Experts of a small language model: 32 squared ReLU neurons an expert.
Below are experts of layer 5 (counted from 0) of a mixture-of-experts language model. Rows are named router (the router's row for the expert), up (a neuron's input weights, with its number), down (a neuron's output weights, with its number) and show model dimensions 0-223. Each number is 128 + 24 x the weight over its row's rms, rounded and kept within 0 to 255. Numbers have three digits each.
After each expert's rows: "mostly gets" lists some tokens that are sent to it at least half of the time. This comes from a sample of Wikipedia text that the model never trained on.

# expert 78
router:130108105093096147132132132121103119106096113115137154127162100087095100135163131114156119153132118105108168111161147105140098130139136147136098094135137142120164134146166156154130155138105110160112079159135084125124139137142167120115151123107154108128141101156125131115161115159127151119132146147154082093150144114109147128105113140105100123141095099108134162150157142120142097147114105099135085135080100104104152095168152138154142104125107129099125139171088118159151099124119099146131123113139159165131117101199089095141147091138130146133087118096123133114176166098166114107121102164152096145137101132138094124099155146104154123108169113104126094136108166147172174183132
up0:123139116122103136160154116145083163124100105142132102137109180102155122159120154136146103145153147129092112093114150122131092117143130158126105095161156102145178125112126126166120142135087152125097135159100119118146125127103130054069096087100085105117129158116104124109074136119094111120101104117138093077088163145119114102119127146140141130145104149136121148137132098109102146112147124123119116150137102114172117074149098106136096101146104133131083128112135122151133144125166115173109159126150125153136117129118125149208125120127151079115119122105091134149169112153137134105148108126145098131176125142130120120111100095095122167117150134128156154132157110145076092141113
down0:122113165120131145087135141115185140161103097144149120134095166114110136116103107107119118142175167140099151102108134155129123136118133155107136131120095125072122169166135089177148100167091125094121138132130132109130081120104126127105115163121129126143108111128124157121133110133118150144133119146101095159132145153102175107123147155151111137180112110096158151088129128124137071162106163146116103140082126137157133127092136098118100121120113066150104165129132134161087095138125179142129108164136139106143077137123182130105116056107143111151145101153140140095084151154134131157156151155127147123100111088128123096139122133166139156094122147144135129126142097125129142161135
mostly gets: " MPC", " —;", " JPL", "\".", "'\n", " ±%"

# expert 50
router:152100114118156135110123138123158130117138126130129104151134110150148098125124143111144127125147144129096131159116126123143138139153130126133143153153158148135088147130140127136083141116119136154134112147116110148109119106170149168141137098141134178172147119143165148185142146109074135137109110115154161130139152104104119101148148116126116104138173100095111093087101095095155105133104108159152127103123094088118161107128091102154128166167130126123176135135158152077148078099161106170165129103157108175127131182157139103072122172134117122120140154091132129168163157094127098166098135122152141117125150137136112118106070132132071184137153124150125150123099132125113095145128
up0:129170127156124104110129114130079132141136133075169149112125129067139161144142157063146125123110138125161131132136128129117097131126129117088154120152097110148167089143107122130082150144126125124090118147146085136156123135125148166136123175128155152134146124087124105155150142132157118118102112145134123098121114140106148096171101142115094111112141122108084189132140135138140124118149139129139157094154105191099094126129090139128191110139137136139145101123118121124142110102128126121133117085085103162166131175112138124151124127146114154136156137150080175099132164133165128144134078141138129159199109149161092091093154132116169119127097137150130113127148117104120122101123
down0:160127152118113169111158138086125126103129084151102135129155118116092144091166112105090131068112104151161095123127146128155130140122184101137097141147133150150145116125161114152168121139135129138083188165086092113143131126113126125125127169163153127134064114111145147158121139127125105115135111128167155146129113149132084098151136111070129196100128111126134164093149105162116158148134132110151162141089136118110100148132134161181126135106153137125121122111161143183138118118098142160138131153105098137146109145142132140112145112139125108120102142146110100133140071089125106127148116136117164152124115124141099131131153132095140087130163161084165130150125135133142105184124
mostly gets: " this", " they", " these", " This", " their", " They"

# expert 91
router:132096086143146140132137136099126107107142079081096115125180152123145095102145117140137108134152139072140129125090080138115126122112131134112143116098088153125132097160099111154166098121100115108104103105116117131082142076100109123139140097135112124146137119139116143094146161145120123136135132117131145153085145150121140176098166133136153162154137169136147140112134127096096137136145125130096126146163124107138138079153140120130118143079136101110168126109119109123141106116126127135137139148130145157117109104109161112175151115118088125082163097093153080100140145138159136092117137174120161093131059123110150153113099142189126104107109116122065144148107111123155183144132
up0:173151119091083127160110115113128137116105106116125139129141190121214144053154121155117111156132104158114130127134099184137153136136150121111124112155135108139121113131124140119132142054111103089160131105127068111105124126116110120113164096124118128128104167111117121109129133124156108129153131133127110104196106118090133131103099137146147087141103106160123124118106120137145098097152102098112107129128135131150109115139094133106119091097121133118140148142133120146153131130088096159144109111117104144141142136154087131158171142183097133091138120152141121112124130123090097185159116091127126106169094152132150131128139101113131163097153127114116143155173137153119180132108
down0:104136104118117116126115157131102113087151111108128124112132149133152111141114121134115100128122108159111131150141140168145150135123125123137113121123077153120143037141136084123146146125106130129094141100122129128127133113138120115110168173073136135152113080155112126103141122095160098159118105074143081145114158123104141130137129092089142126164096134122125124151088134110069125102159115127107109166161139142131147145137073132112122177078092122116136141132150092119158190058096141113134059137148158172145124123123135116135111124142094139144109125134114122146098142132140119108120138138133148098105118153077122129094099111117095129136111146128164113136164134138135192105102
mostly gets: " been", " known", " =\n\n", " located", " is", " used"

# expert 44
router:127097140138205162117148149100201089130096128117124122094086117106110108170080128116092130138100135163110116110132136104163142160157141130108119178140144114112123139116153137109149153117142096139107097117121154145177108133085130115104118163101123141132148122139153147131136140085146138118152149088133083090118103128164145138143141148085092102156155120095133158124149170121156100123104129096147132104114123147111098143138140141147165184139083160107105134161108126170146136121123143127110123144153114095121141137131142114121108082151081124119148151104117168163094124086113145128120135118132123115133121152107124127138137075082156172148133132097088123125094134096157105095136
up0:084186121177149099095129146145151106141110146109100140140084145111135114109092112125109102157115161098141122141128110118095105085148105106094159099114116139128137106157107146127138117135085148181104156167123161163123115120152134134109135113154122143143092098138135100174149101113104144137095095106134071122110129156198113118093144117136091174130166156109135145108121141140115142112101168098146140140120135177113153104114100144168131143087132161111108150103111098123107136100132128123164143146137103134174129123160128112080130156089106147124159109154145145134162172121113171136120118161145138149085130091146120146124134112120104148163144117093098100104087150118109128138113
down0:168091134117222185140122165123147062129110097155129142167127142105126101149123124141167162077083113135120167157130164135127148136127130135165108120135140101167128140123123152141103112143185157102120115107134145123156123119102148101105096117145157135129097118185139143074113128106098101117129142125131154078157152144120118107146109141102127081095092122110163128103154144122159133151145097164112136112113092151121086136150145117158146115118102088131142107131140131109156117133154137155134149151124145071141109093111111159125149126158152131100146135126142102167131150139156139138128137095152110132172114142116128118103110138104186115152121166108105156150138136130136102148121
mostly gets: "IS", "253", "EC", "SA", "CA", "FA"

# expert 16
router:132133120130095135072127153115140110083156135110111168132117101143095113146165115108138120091135113123166138092175159126074093129132144146157089135135113147142114137109109140130147125083100155128114121129096120158142153137108100148171164161137140078084171114126101146135143109089109120081098146109150125130128127135125148132137133101074089120100111143121097103133133176158115180146117092097141122133135097169145121151124152120168108120106107130102120093157122116092138141117147129111146097146122164084110124099127148117164098123152172132132139091081136089128132142097139111146109152149145152136134164179132144126139139159066121092155157101111171104131104123139149149151145
up0:094147147155151122096106108094133140111111168114143132109123118147150182124124108105138138133138109141118108130138149112154175095170102149089124134078183123109116084097147164114144107174153148118127126134139135151099174128121134162109110153131143141116152099169138101130093149120144191138160144112092074117146102168177132152118124072136129148120113150131142128165102114137145138138119118079134107098120145175125131077098158149117151149122155134098136123094172126137118132142132134112123124114127095092102121156130126158147097113101101166152122109136120131124127126148098149179145114110137151113118114146120082170111079174108128089135101149135116127085106135103096137084126
down0:163108147094124123135124172128153099105080156117090159144134147140129115083153159118128155090115143098150139118146100131128132118175135141145103156126142159168138116163106123123144139078106112174148149084116108142146116094119136103119159109196135135152121118146155142146103074140118121069150161095112154147128136165116132147120133102110153140098166148126145125098120140119135110090158088126113142110157158104100108095122102090149088143151123145154131102141127147145123102146158139137144058108081129133103113133079140117074129084166106137098157166119118143131178109129114169162145107144132146131104149142112126121179115134137118145088140112122130125131131150099149125116098
mostly gets: " and", "),", "\",", ".,", "',", " &"

# expert 51
router:094143100123101169139130139103110135101094123147137152111107167152131103115150130124129084168156175078114105141152085101127158084111106101156113124107090145104131103093098137118163086086084117154115128133134151123107136096152111154141131101109116131119139130121106138126083106114148154171143131135095120109103145126115128130128151083105132144139128127079141147120142121097126127115125153095135109097133160119093154131148099131149105102105152098143159134150104129120123115108158163144143124130144162139109132083135173088126085132184084113111118075125159145112120130158098152091093130102128149104087147085145120127093136159113090138096167094121069138138128082124137138141093
up0:119142147124121147122154108130031108126119130102117109126122154124128142132131170107153118079145148068131115122124104134120093128064112081124114103123128146125114123111129134109164093119101119141119160121133121152115133127136127119176104110117167138149093130152123134109093136143180102161085093167097128129088145153093158123105148148120167131132113112082128159156149148088107155075124139138145095131143172129131141061137148123127128161098133148158154118105121129088172174135188149109162173140142105147096087125151139128145120117107110122137140149140123173137141080145145142098132097122090144114111098129109131092124107117128120136094131137134137118156111138148137145166127
down0:110157104141140155091146159166168174125088138136102152129133121167134149129138153164108119175131082107127100114128163101129077144130148155147100150152147131138139099132145121087155136124133118161111163138168139151141136152119117165130152116139101110128112135143145114110161086139120117105116139172113152133088118118095130122102141171150122121155160129129125120101082103169139095075122136116167146130155105123131167108129136131161118127105110125133143156122133178104172083134134127093119149115143163150161148101129151089130106154113063113129119120137112106122115158111112146097108162146098190151084147158136129101105128147135130149138133165097150078167104151102123156168154
mostly gets: " was", " also", " been", " would", " became", " began"

# expert 22
router:132099114088166146104143148102143095117130199140158135140136077099144123152171133124170113141156122158135149141161154133155143155149094169112108170158143188081130151183171127115132148146106103157141117149140148139137154153154155125126150128157180092117139144152165136129111174106098132126181172125160111114124162094122132125114160091100107147138149085167174109140157131118171130120133133103130134105147147176104131170123121141143134112091121127127135149151140140144135145088149118095122117120156158117157134097091105117161140120129139113160151106128134135149151145128142114101120119128115112140135099142140159151081124104122176119169112160123173128117130161115122116115110
up0:130129122113107171115133132099125157155082126133142167123148129098137161125099154177113133102132135143165161166159121093154102168125135123084156157142083116143112150092127103158116148153109124114167164166144090138106140134155157168153089173118078101168188138176091127154135125135151103121137120119107154110148116121147100097125104153142113137084149159110137140124152095106141166135099159098141147157092079116106141124128098122097102131125125175147128126158136127132146101125100054131106101107124111110149113137106139128134124120153148119157129132115122136143145120124148159103130148122110088088138148126121103156111116127144161193142131095112117115138145136138104159162081
down0:139112156131119128123140109108115135114146107101117160116194101098162158108073158126124116123138131105157108163132067108105101140128125129166117155150119090133108105137134064105178108125113164104084101126113155130149148111098135150106152136102146146129123139112146089091096124162140094156155153139140092146127124104113097109146141122164115104104146130125092107122136142121146161129167116122130149151147107124161106126137143082131116142101126089104141134119112142149134135112134132135085086118190097139157155161113176135100104139141111143136128155163140137077117068125137156084145115128098160160126111151104078153132096162113091148150118109135149133104128130124088185129124
mostly gets: " —;", "/a", "};", "   ", " tick", "978"

# expert 49
router:157142191150167121096130125092115107105100109116124120088130170117131119153104118111099130132063130132118115100094142140109138147132168142129137105081175074119118139158135106125117143101137120115120128084104164162126112131061111137150130129115134109137165124081068091091157134163163130099121157068129075111165089143115135121122084160118103128133081140118141097142119163108130118135147113128128156144114123128115124161170123143151164144131076153115122136143148158127143092153111139095124084151126088098136175114163111146136132114148136144122117101146086119155105128140130160103133151116143107133131154097117092120098147084105139131131145132103111093136134136101118109128138
up0:124128149118079094138142123106134102102111128126122091132123156161118134150103163114150147129137131132137154091117098103144121102143102133144148113105148093113126139133140086145143082101125135099153154165118091113153126132136149154149129083084138115147115155128150132072116129165140114141118100147129124109132132143063106112143177197113087132100156145184129125123153110089096168139153162135126115102120094080116088166146137126153155129148112134115094104105100170122151105155154151158079139181116075099143123115133150143147124143146100151118110133096127145074070116129108148152119156107121110121123097101131120127121149164131143125150095144138111140168136121102143151084143
down0:102128124102111142124137153109088146121083090119108128102144096143123161107161139128144139134149141147140114133078124103141067101137128128160134100090136129156134157160159164105183146094119127081105121157141133113141086153158132084138140121096167121128143170111122148125137140153082120131121151104174098129125129128175138142106141168081107138133141150122113097152131112132135132139110153100096101138113134121136133175122104158139145140120099108124109135131134110138116117133191111117139175110145095112096146128171201085102140086114115092098113075123111180073125131158132152120116175108161158141145146128111115149102127141115111104127168137145096093152124111129138132152130
mostly gets: "ville", "uri", "bury", "iy", "gh", "af"

# expert 35
router:140141098105105084156120117095128089154109151120148137089069137136114130073159123129134111139151117115139108157107162097096139131105173136155091093113157092126144150174132146084157108106188105123122090156134125109150148150088162148146110158120147135113088105103145148145128102092111137120165127154142139153149137147133120124173114169092109122105120132126170135136117165152153105168129155105108112116129119138178127133110142111140161143110125070115090130137136113148154107162143146162179129159106126104129128103097128149134121076133113125152130153104118116100106143098104142171141111106150084116109136134094160151140152129090157123125116101116124184123094122154156141147153
up0:173121159114145145114098094132135172105116118127099127110114131145132142155154131126098089099097139143114086120145184124114101137132172118086116107134176148115117131139108116115107145097128108133095115114169148101130118091132157126134101080135160121155083139093149146144138111083151134130079129135144108132130144127150125160166107152103115110124126109108124147160070118117158137122097139106102122132108144112157153129144154106166120139113121166214129059147131156118125136100130128125141109155103086112145099111086149157122111107153099138152143103161089189113128158121140138149159139135112124125145164126128170138103131120116121134117159165103087088139135132134180132085119
down0:148127062104105095154098135095157120052110144136104141099075137138104127150119090126129093113188158109107085130132151105078142130095169129131108113146095105123117133137114121148152141132132117166156105156148143100107128136145179182166122099135139157136104078108158145146132091138133151129106115125113129142099117132134136129084134155079142145123123128147123119132091116130139090101145169100140120133108088093158139123138107090157120157073111137122106120147168097108108137131143077143156135135104108135146100113075123097138143130084101112162120170096108130085114124135133120118135147124153100137080139130127134140109125118122152109112100129111120150101101126120151090155121
mostly gets: " Championship", " Cup", " Association", " School", " Records", " schools"

# expert 10
router:141133108130123104131130146147144087130096086119075089158127167123148130123144106146153109137130083120087172176158143166095162128131113152166125143160166126132137156153149119156126161121122129128106131134093130141152132131112128127162135093148123182088088115150142132134065117115136105128130143122130127094129147135148141140063094148115149114177100139160109156122111142161133109120090119095126125114180128119155111119156161103152104162101119112118122094153145178126162102090141113147125154153137151104131095112118147132115131121120110119093136136138157094125146133156147107101145106122146096089163107149158156180136115121184118165141146152109108170092111124151144179126159
up4:103130130086121078120122109094149133146117132124130115140112133147171132110088153099170124119160125137067184110124142139116147107111128164127161150138147109145144103090146117123146140110123105097129133117148117090118129114131135146151122116103104125102096094145171126134194124079076122103142110109150180142149092136142111113150160106171127128109113146076127109112087134140138113128117127122146151135141161128111160125082144108113130128146118147151140132170139169120137158148148123133125105131103066180135098151109110128146132118092152109096140133120146110113144073101155080155085121144147126087145145061134106076136134138157108120115150134106142151135134151117175129161166
down4:090115130138136118081160144156117120081129151109122191084086148144171131123103102123110138120115118139108083136108159105125159130129118139082144129132120096144141103119076138131143111094155156163144104106131108122129146166098139129143127153144106092174111146117095131137123167054138150121127165136128091130104122104118144098158142160163121166091182136120101098122162148107122090151119161117120131149135111122117131125125142120129100104155111159112105122131081126105121092140161140114110113115150183139124156131159115122121087175117131121089125127127125104147140140155131162150096155174083147163142089124087133124162151165151094128142105152108158144159122122098152148102138
mostly gets: " floor", " parts", " houses", " They", " bridge", " addition"

# expert 62
router:161154118103078117097123144099113106105153151119135155149106141175132142106141136106137121139142109172175125087138138145099081138144120143147130091105106116128104131117098106153138123118110116165105171138070094126166161148136150138164157158128111099154146109108088130163117140146082139091122113164120146152142154144112155137107160092093125120134140138135091081124120152128106149116119163088121108124189102156173106120097137102145142119150114083140101141115114129136131160114117139121099088161085130139101150119118162117165105166142161133142104114131132136126110114119099163120124157151093145147135149160149161150143155155131137091103132104128167166081092131142177145164128
up0:111117106119115136139158121110132135155121111141176135149177100115117129117132153135120142119120129124147142143105125128119126144091142123176111118164138123106133106107154146139125164159156156121120172134157135094141147116138168124186130104114098152142120123112123142134153126136142085164081121135123183175139129108155124160134147134132145127114149100157086155112145107101150129139127124136117158114111099106116095161104123094096115122126143139160138164169155156081110085163168128147103088104151116143106130114146098139132118134110138102083076146083134089135111130181116163138154118114133097082084135102103145142036138127179146088144109098109102127115158107139137143153164
down0:140135153104112104161139136165125085156140094105141107132150088113134184147092120171120127094135128197071161108137101136134142078124102159138122169163103121115168123093102144128144110147154155112148131118169109140136117089150136136135130111170110135150121105134137118092147144138135122109184143127114136107136143151108131120167115099142128126130135143151116140111151129130167134101129142143125138166102135130146145137133112111173120142111126121149160129141180132122143092171142129174171117125121129161127139129131098131121074170142112138115084128133117130127146087152089103136135151128156109155112085133125123182169110107150155142115132137092130069132135209085151133096109
mostly gets: "\",", ").", ");", "\".", ",\"", ",\n"

# expert 74
router:129100088145105155138120115109142126133120122156110161142067134131169117120149120120157128159130139138116153159113106120076150104156065109137146107145141150095144120091099139115173070086106146137100128142126132100144139126143112136085133097153112149158174122117137135131160133120128150160138100129097157123127141112117157088133142098146111117146160126111178136119114118105120108154123145105131076156136145138104148106136089143145164104092172111149107137151132152110113126103093148138160101136093135139104113113151152102091151130154131153089080084120153103106132151111158177119101128136167157098120147105187183118141154141171141131090127108152119143115120163153156163123144
up0:163139133110110080147080078132127155147119127132099124122148133159158099112112118122138150092123158135128143133094099107105133088125132123125138080101140144116143144099155128153132144109124140166159119110119116088130135097187127090156136190130112101088123134133142130163103096143148099099100114169132155112176122131141100111156088154127155114109155113122164159148090071140146114130143170155120147121099138129143135146097164173081117141155123155179095095061150122114129106127122160102160123166114157119169119157166098167113154138109142105142120104156103132081134119122111110139136132133070116121122140108119134103136142153125108150092115118147153131164127099120114130126102
down0:113133090140134111094193124111170104142115122152079104083159145096087143090095129124098124133122131127139131121102076084154131119129102099123115128169108121123091117136131161105145140143089111127109157085114153187152124122134133164119124081160133137180158140133111125127118116163094130134168165108148124108157148130162162101122111117082127125156143153097128106101187156125137145088126141121137133138161153121126142139098126115166132133137122141098122116110146128120122128139133121134103109070101087147129121129136136090121129135078116147146139195150144105193109116139101162121113143121191138093115146121121144130167112107091157142127120106136109091132120116086112149109132
mostly gets: " became", " won", " began", " received", " made", " released"

# expert 76
router:176175093143157101094135140140146136129153123104095122076133164153144112153145105125144101135158116120125141138125146151158109154156117135129136095132113135124123129124164112109152124100127149118138128067101083156100145139129120115131138130131163132154133110096160126159144068130112101145144124121108076113079094122121134089133103141102090154143131181141097123101111089122090110120165112084109147159130095136100112123138089140152131137104102111120161119107123136130143167131106095106148117100161116125137123180135120127106144110158072176140109157152112177154137146124155138138112167134119128109093120185157125151107117143169088149082131144116129126119102129098108164161077
up0:122143125082085159142127114130104129107104176157122150096134115126136112115112096178128084139123115119102141139151153115157145134135154155143160118170173144131146104125130135183133115133117144137129112152105099128107123093086126167126130160112104114114125127163120142125107121096123147126109107124116121088120118149103109127125177092107130129108137138166162105137074133125117119089150159155146140170152102110143129171172108105150150104137135159159121087140141138138116148106112153113129105168076157154204115102157142119118130115142108155122131122098150133132154104138094180138098129072104101113124172168177121099134126130177140120105107090108174125143122165117137101170115
down0:111148118131132126178094150206161131123119131100153164136113132145130117148140134111161122133115141087098148134142150111152092103101112136144131142089131145109136123166100126136141133141127164136163146156107157129121170130131136085111103147152139170186142137109133109109158107146126126146137103118135120091140153091078171129120178126126098120120108127104106134093091107133133101123118100137131162139120121105091118126112097116175118145117104126107136116165103146114103129109130101123140126120119110146148139153200160127139145098164115132075125165143077121151097184152085126159126191130146118063148114124153117085114145143126164148109122157102139094087133134160147149131121
mostly gets: "The", " former", " original", " southern", " These", " other"

# expert 75
router:142085099132117107145094130125144125124121179118107103144106111170110120158157148136138105174163149091142155171167134088133145133124095159101126164090146139138150121156158128113093127125139140102145100149173122131128151158134123166094133205086165172106090092120152147181094105137116127166122153117163139160136146127101123117166155146138126096141112119157145101128133150160133121110154151106169103116132120146156098106101142118139153133102111120150095132142153096124117158101092109114122131104149170137082134091114143128092121098137114111103122128160135167069124128175132146129141142101117117111121113148110142148120102126176186136141138107122115142092109100128167127127144
up4:102064114117176152126097135159078099120172151168110104121126094130140149112179108119122180077161134132140136165129113118140117150115120129116180145126150134153141144100131137127126071160091108121132115155120160119135128130089134179109110159147125117109125132106111108129129146148141184121093120138095101130117090121132146121138140120146131150088072116151166133130097159117110125085080150147102137133107148146138099085134142105116118175141142111176098114130129098155129144062094129116112110107083140140085139082144118088150142120131123123108159120111124133117116127124098156149109134138145162134126141116137153124190143122148172139141124145122094111148123080111092129128138
down4:142125079122093149108140126101129173128141150114110112115120087094152139115117103133147087138156111143110109102165112091152132132167121160111099125149128114133133141116124079104092094131107128106122143127142135095140164129127168136096158141102148118133149114099143118134102121147166158143088129131103092090099138089117119136149140105123088144089113134111094114118109104131122152120121142119092122113134118126130115117060126116143066126115125084134131107144119118156160113109134146107120135083122169149092131120108193112139121118150113115117131149130154122170154223136123121077128130122150103132135107112094107099168128117125125125165148146111104131145130072117155200136184
mostly gets: " player", " members", " series", " role", " company", " father"

# expert 69
router:111118154139098147115126160093106100140105114094123152116140146145144123110140119095159085162122122166132149123148153118134119136075123151175103146151187135099105114141159101154141133124176089096119133121061150128130123062123141141124119128154120125133108092157138132081151158140087141091122149093158146148124147148147142157141096153099125180136086091154109152124128119108145120107127109130098177162148143144136082127132086141151145119107141114126119119158146120081095096146158133125104105173139098154095116084179155144121163111162156125100147143096131118120142114169114133108119135135124177130159157108164157141130087130126131111079112103157146137139132110122147136132127
up0:158125141130104157146144115102109133101154151101158147122144120153154138129088138092128144129114125170134158118138116128125103102084129093169146124118145124133106106133143098184127120128146107089125150132105147103172093125143141129140090133133114124085143163140106126065124115126097136109106176143171139139123164137142115128116116134138125128131084099107129119167128142076139154113180118085108168114150141091134095128124127162098155132192106118109133114162154113116051116137139140094119089154159089145123136112146124152129132123122135117120103131140127121135193094157128137149118078107146121142093178147129162139149057136108141093108098124126117135124161099086149115113128
down0:136132128133145083127122129154118118127113104135106131100136085108115135117137112121124105160155156135110131105091130150138153168138171139085109142111093147141159138149162143135102117132106169172109118127142120111112144179115097108160143099114146158155109113151114126133141110110189117108118105131129118136120122107088115136143187154145142119149154142160129146111090125170129146166087143130139096108098070133116142115146167111208125137070141119083146120131130138121151144124134096103180151137136119125150148155118119091123131085109109125145154124129163137134073125097127102112146095125146120087108108130099086088118167131144112161169142146116165106160090148158123165104084
mostly gets: " la", "ensis", "idae", " de", " le", "н"

# expert 34
router:118148115084109146104061150118116102117150128097119144160128102139117152089127161113108136105141168121135147174155151142164149176119130150146115151113094128151171158146113130143109122083156137168111144126104126135101154150126120142169152187141140138095130096122123140157149173106099139116094188112146146110144158107095134104119166093075110129082109092118138099103095178115145138127126122112140094117126120115095171160120142126138118102118085111102150152158151132124148130135149156131128113112126155098083109113161141099077114130143154136146105106110105126093103139114131109150126101151104128138091157162168147141161098143119106120134161158096145144108075134148146137126125
up0:139125143126120106167107115139110128118166078117096147127104173143128149104111142075141120089143113165148104150135105115136129112150116127061110173132133115172103091116139148134142126084101136100128100126113108072101120115115141158108141098131137126137102135180133104137149131084118141129137113143106117097170122156127128111146121102141133111107152089153130105105131144104109124143139131118089121123123107153138137170116121107087121101130163114127182139142153118126173174116100149165147165136098092124124151197105133133129127133130135107145125125126118152107114123105087047130160091140163115110177090101111117108166083167130090126116120126158151115136153078129153125160133
down0:116123102153144154166173139133121154134121109145125135100113160130099099127149131146117154133168080123110147104117105121149133141124148145116073107161131134106116113134131105042143133131115111148126125120131113092119121147144144117183135157132121127105101123163095115101141100134126155107147164146112085162099105112100116137150111142142113116138127099127102089129090127129152084142102117134090088131107088084108156147181095115070098131153080141148133114117158105112137133111091131155136101180125069115117120172092101105134122125078140123163122135151118127132120132119162119103126121121158102122093097118108101135070109109163132117145110139147196111129096122111145158127158
mostly gets: "\",", "),", ",\"", ",", " ,", "',"

# expert 20
router:113085119153102078160129135113149103178108152143111137117121107146118140128096125135170097146161148127142156159147141149139150146139137117139102123139174115151100154149151131140119169135135133113139125149177115087148132154159099153087134159111157160108055088159182141171072088089125154178087147113123101115134142112121132131101111152135108112155122130146149133145125144172145113118168138092171155142131103128183131179147143163136117140125117133111117107145164111120118101155120137169128145112130133100123121095130135159095139123129068129116114150093127150106136150131141145093110111102122095124112102149135166123137127117136135165166113158125111145098074133165138152136143
up4:116131091162133143094163082128140136164112118139097132125138132194121121143158116073123149101125130182144135088147107126154117086164128141106110171122128090120119181120089178122134130153110123131081144149099156115108133108152150120129105118110144126134132170136179138094145118148159160122155120143119182135118122086124184129173139073125114128108168138139154125132102151131064109111111147180155102115135150139132127104134128122131128137144117077166148131134124116129103146135148130160111143132147094117123105122136132149116099160150133132108142123135127160125111120133100128107155121069108183149120130072122156144104137150109109146141168145161078128117131111105158125134087
down4:094138114151140126154141129146101087103148129137078123142211097161137140141102144135149132107121096083129123129136132131095132125134118104121144104129129142072132138099147077148125143170167115095112137141113125100143109123090108169079135190131126151142146075153150135155113150117127126175088113115109133139122085113121146098094127134143142076145101109127143127117174128142162148125144094137163120090140151141100112135090108145138104111130123154122144118136164132121183126106136104147172162162128139090122143156130134154122136095115127085121103117142139158116105158139114131131095100082128107157180109157120113116125114159106124136111124098128117144107194100122144147152077
mostly gets: " village", " area", " players", " areas", " groups", " company"

# expert 1
router:189122128118155150104124149151143114117108128114140092139186115161163103163121121122124119149114116154100111120105168126181161151123098117142147126161118161140125166138103101143162141121102152151103106135101100134101140125143122147117145148106139193169150089079157142153099140113116126132102115130167120101139117107104098117141145087141110139155154119167124089088110080185185116158140099148167117170134136146132137135112119099157101167114132134109128154132127139145141079113089132103132111091157129157131135126181095135131160131142173116125113106151113108147122163143147127137153115129144105104122155149165096155125163141124100130133109114101168143121111130143087099164162
up0:088077142131134123131088149152136131090133172174130146105162120147156176127094105109110156156073091127133108171138122154129148129142089140143102091114101153130166154151171134150115182119112172104142114127094121189145137109115136142120135165145134156110103135123091095125116131075116115110090122160158122099134143137130132145165157126128099191115133146146130098101140116159150109127154105116182156118124169119092094144080131147125118123136158125142141121098095110153137108135149158102149124146132157128160145110150064122131122117117149099106125131142130118139136114114140120096115100123152130098160140088127104122109119157172083142130149124169098127138148154154111135146089
down0:141150113138148153126121128121144172110166100095133121117094113126150118164110133151175127121092087081135104163147148146134145147159117184163147127143132128067119119084144091127166150118083166114111144125128175151096134144162088108097144081112129100178153166121128163141103129094124123130165128131136138151112168170147128142144162127157143126093117157106123074138110140128095126157105123132119109137110138147171134100149148119150142160138142162162161108110127144107077116086144146110192130094113122089130156138125133117130075106166108134111143154132152150140157148152150133129142156163092124162120111093115135120110131119118110166105136142156141126157154107132127148101142
mostly gets: " this", " three", " two", " four", " many", " these"

# expert 14
router:104150148124136124131122134084127106137108157155107136122127103122133103105133132103153117155135172146177133153123141120084111131066148138149108123133115129123132138127126161123126099121168113123147139142171150152141146157076141113139142176154137155080103123126116075154161127099113134140101109171124151180115137134135084110170096161097092119130111112147161112130126155163162096126157126165174144125104109117126144138129136155130133141133165122101171141145133146112099089182126074152149132171125144124094121136125116128117184093140146120099121120126143088130086144145148112140108145156130106075141179114083124135117134163118181156155117071127118113103111137112117128124082
up0:152132138123133081121166133143118100156121126110149141131145143163108137144107163142151098110165079068131134097104087100127087136151120153107094147133112127156084144114109138106113108151156119082159147125127088123107120151149122113151116139151129124120128126152168132105083129066091123142100110097114061185102135131131128149164125153131120121123116142105130129144163097181131139120133153088117146155124122187173077121103144146129107131105082112119123177101133155101143125081148118126111129128130121145085113100136087146146107131113113102114131124145117115096114136153138068127119111128119139090146122144101196130126137137169149152138122111114154119153143103109104115083132
down0:125092110108143123130130120085111158099147130147141096151120148079117145106099149151109151102158089121083144126140108140165072146135104163147147139128048175115145125116167141158108088082088130144136133133125122129159103125124166134149063140128157152111134129147122132104190123100141185136132140118148119123116144112122205136117166133157137111117170145142119136155137146123130130135071155085172110086120161090125148135166155130124101154107116086152097144128097143161126146115129115128131151133140123140142119110106131087118117150147124098083140159154143147119130185152149082116121129113123098090090141116109150086121112121120142122127128131143133110145136115115138144131126
mostly gets: " Records", " Cup", " Championship", " footballer", ".com", " Street"

# expert 9
router:151111107099127122105148130119105126131126193104132104153188143145100107104146132109097113129159108125144116118129122168141130123147125162117122165135094167109081140105090146120131119156136097137109137153145098163083134128156105140124139137166123096129148116061138137121145120149120147101148150087114121143083150126113152176157124095106120103120106095150089113154176123153155135134147120132113155132135099163116118109143116136133152094115097117116152143110128127132061142106120110086157118081155109139151156103144088112152100147104152091130092126119119131114112143172122098102123163099163146118146148128116175182078129117181152105162154122081113109139112131085139133109136
up0:099117127108112147177087120154092173119143143128055141153173162115142115155152149135116104148131135101128107090112126140154162098080141139114157149198110163137108098162081164136129135140136128141112112121145102138128112107145175164159099149116127139170119112127112161127139114150159125090114135123143136084117139159116126091116078137141140117117147105140144115119143100178134168088140128105132165123106158143149129103141130125099122067142140125132123106161104113124135092079157120154147105114157159137149126116176106128142139159120095140144156109110108121100160115147120117147107138080123159173157139125146167114113096085113133146150117141126093074134105118126128107107124
down0:127116107148090086143140139100071122098095161128135112121128129126094104166165125102146100136182110096155158108170141161092117116120150147118095133134122149124158129155086128131115079100099171160115121128122169168076132148151141171130162138121121128130093098141096127107127105126112113113128158112142115126101132157123207153192115141135145125118135083146090147107133133152126152100150135094112107155123116114098119115144134120175139140059090111142176084128161113104130122101126119171151151125085140128109112147144144094138101095139145104131121126108148133098123131120157117089115134120163106148128138111120158123126135134159117102139124143134153092138083182136136121116117
mostly gets: " =\n\n", " |", " :", " classification"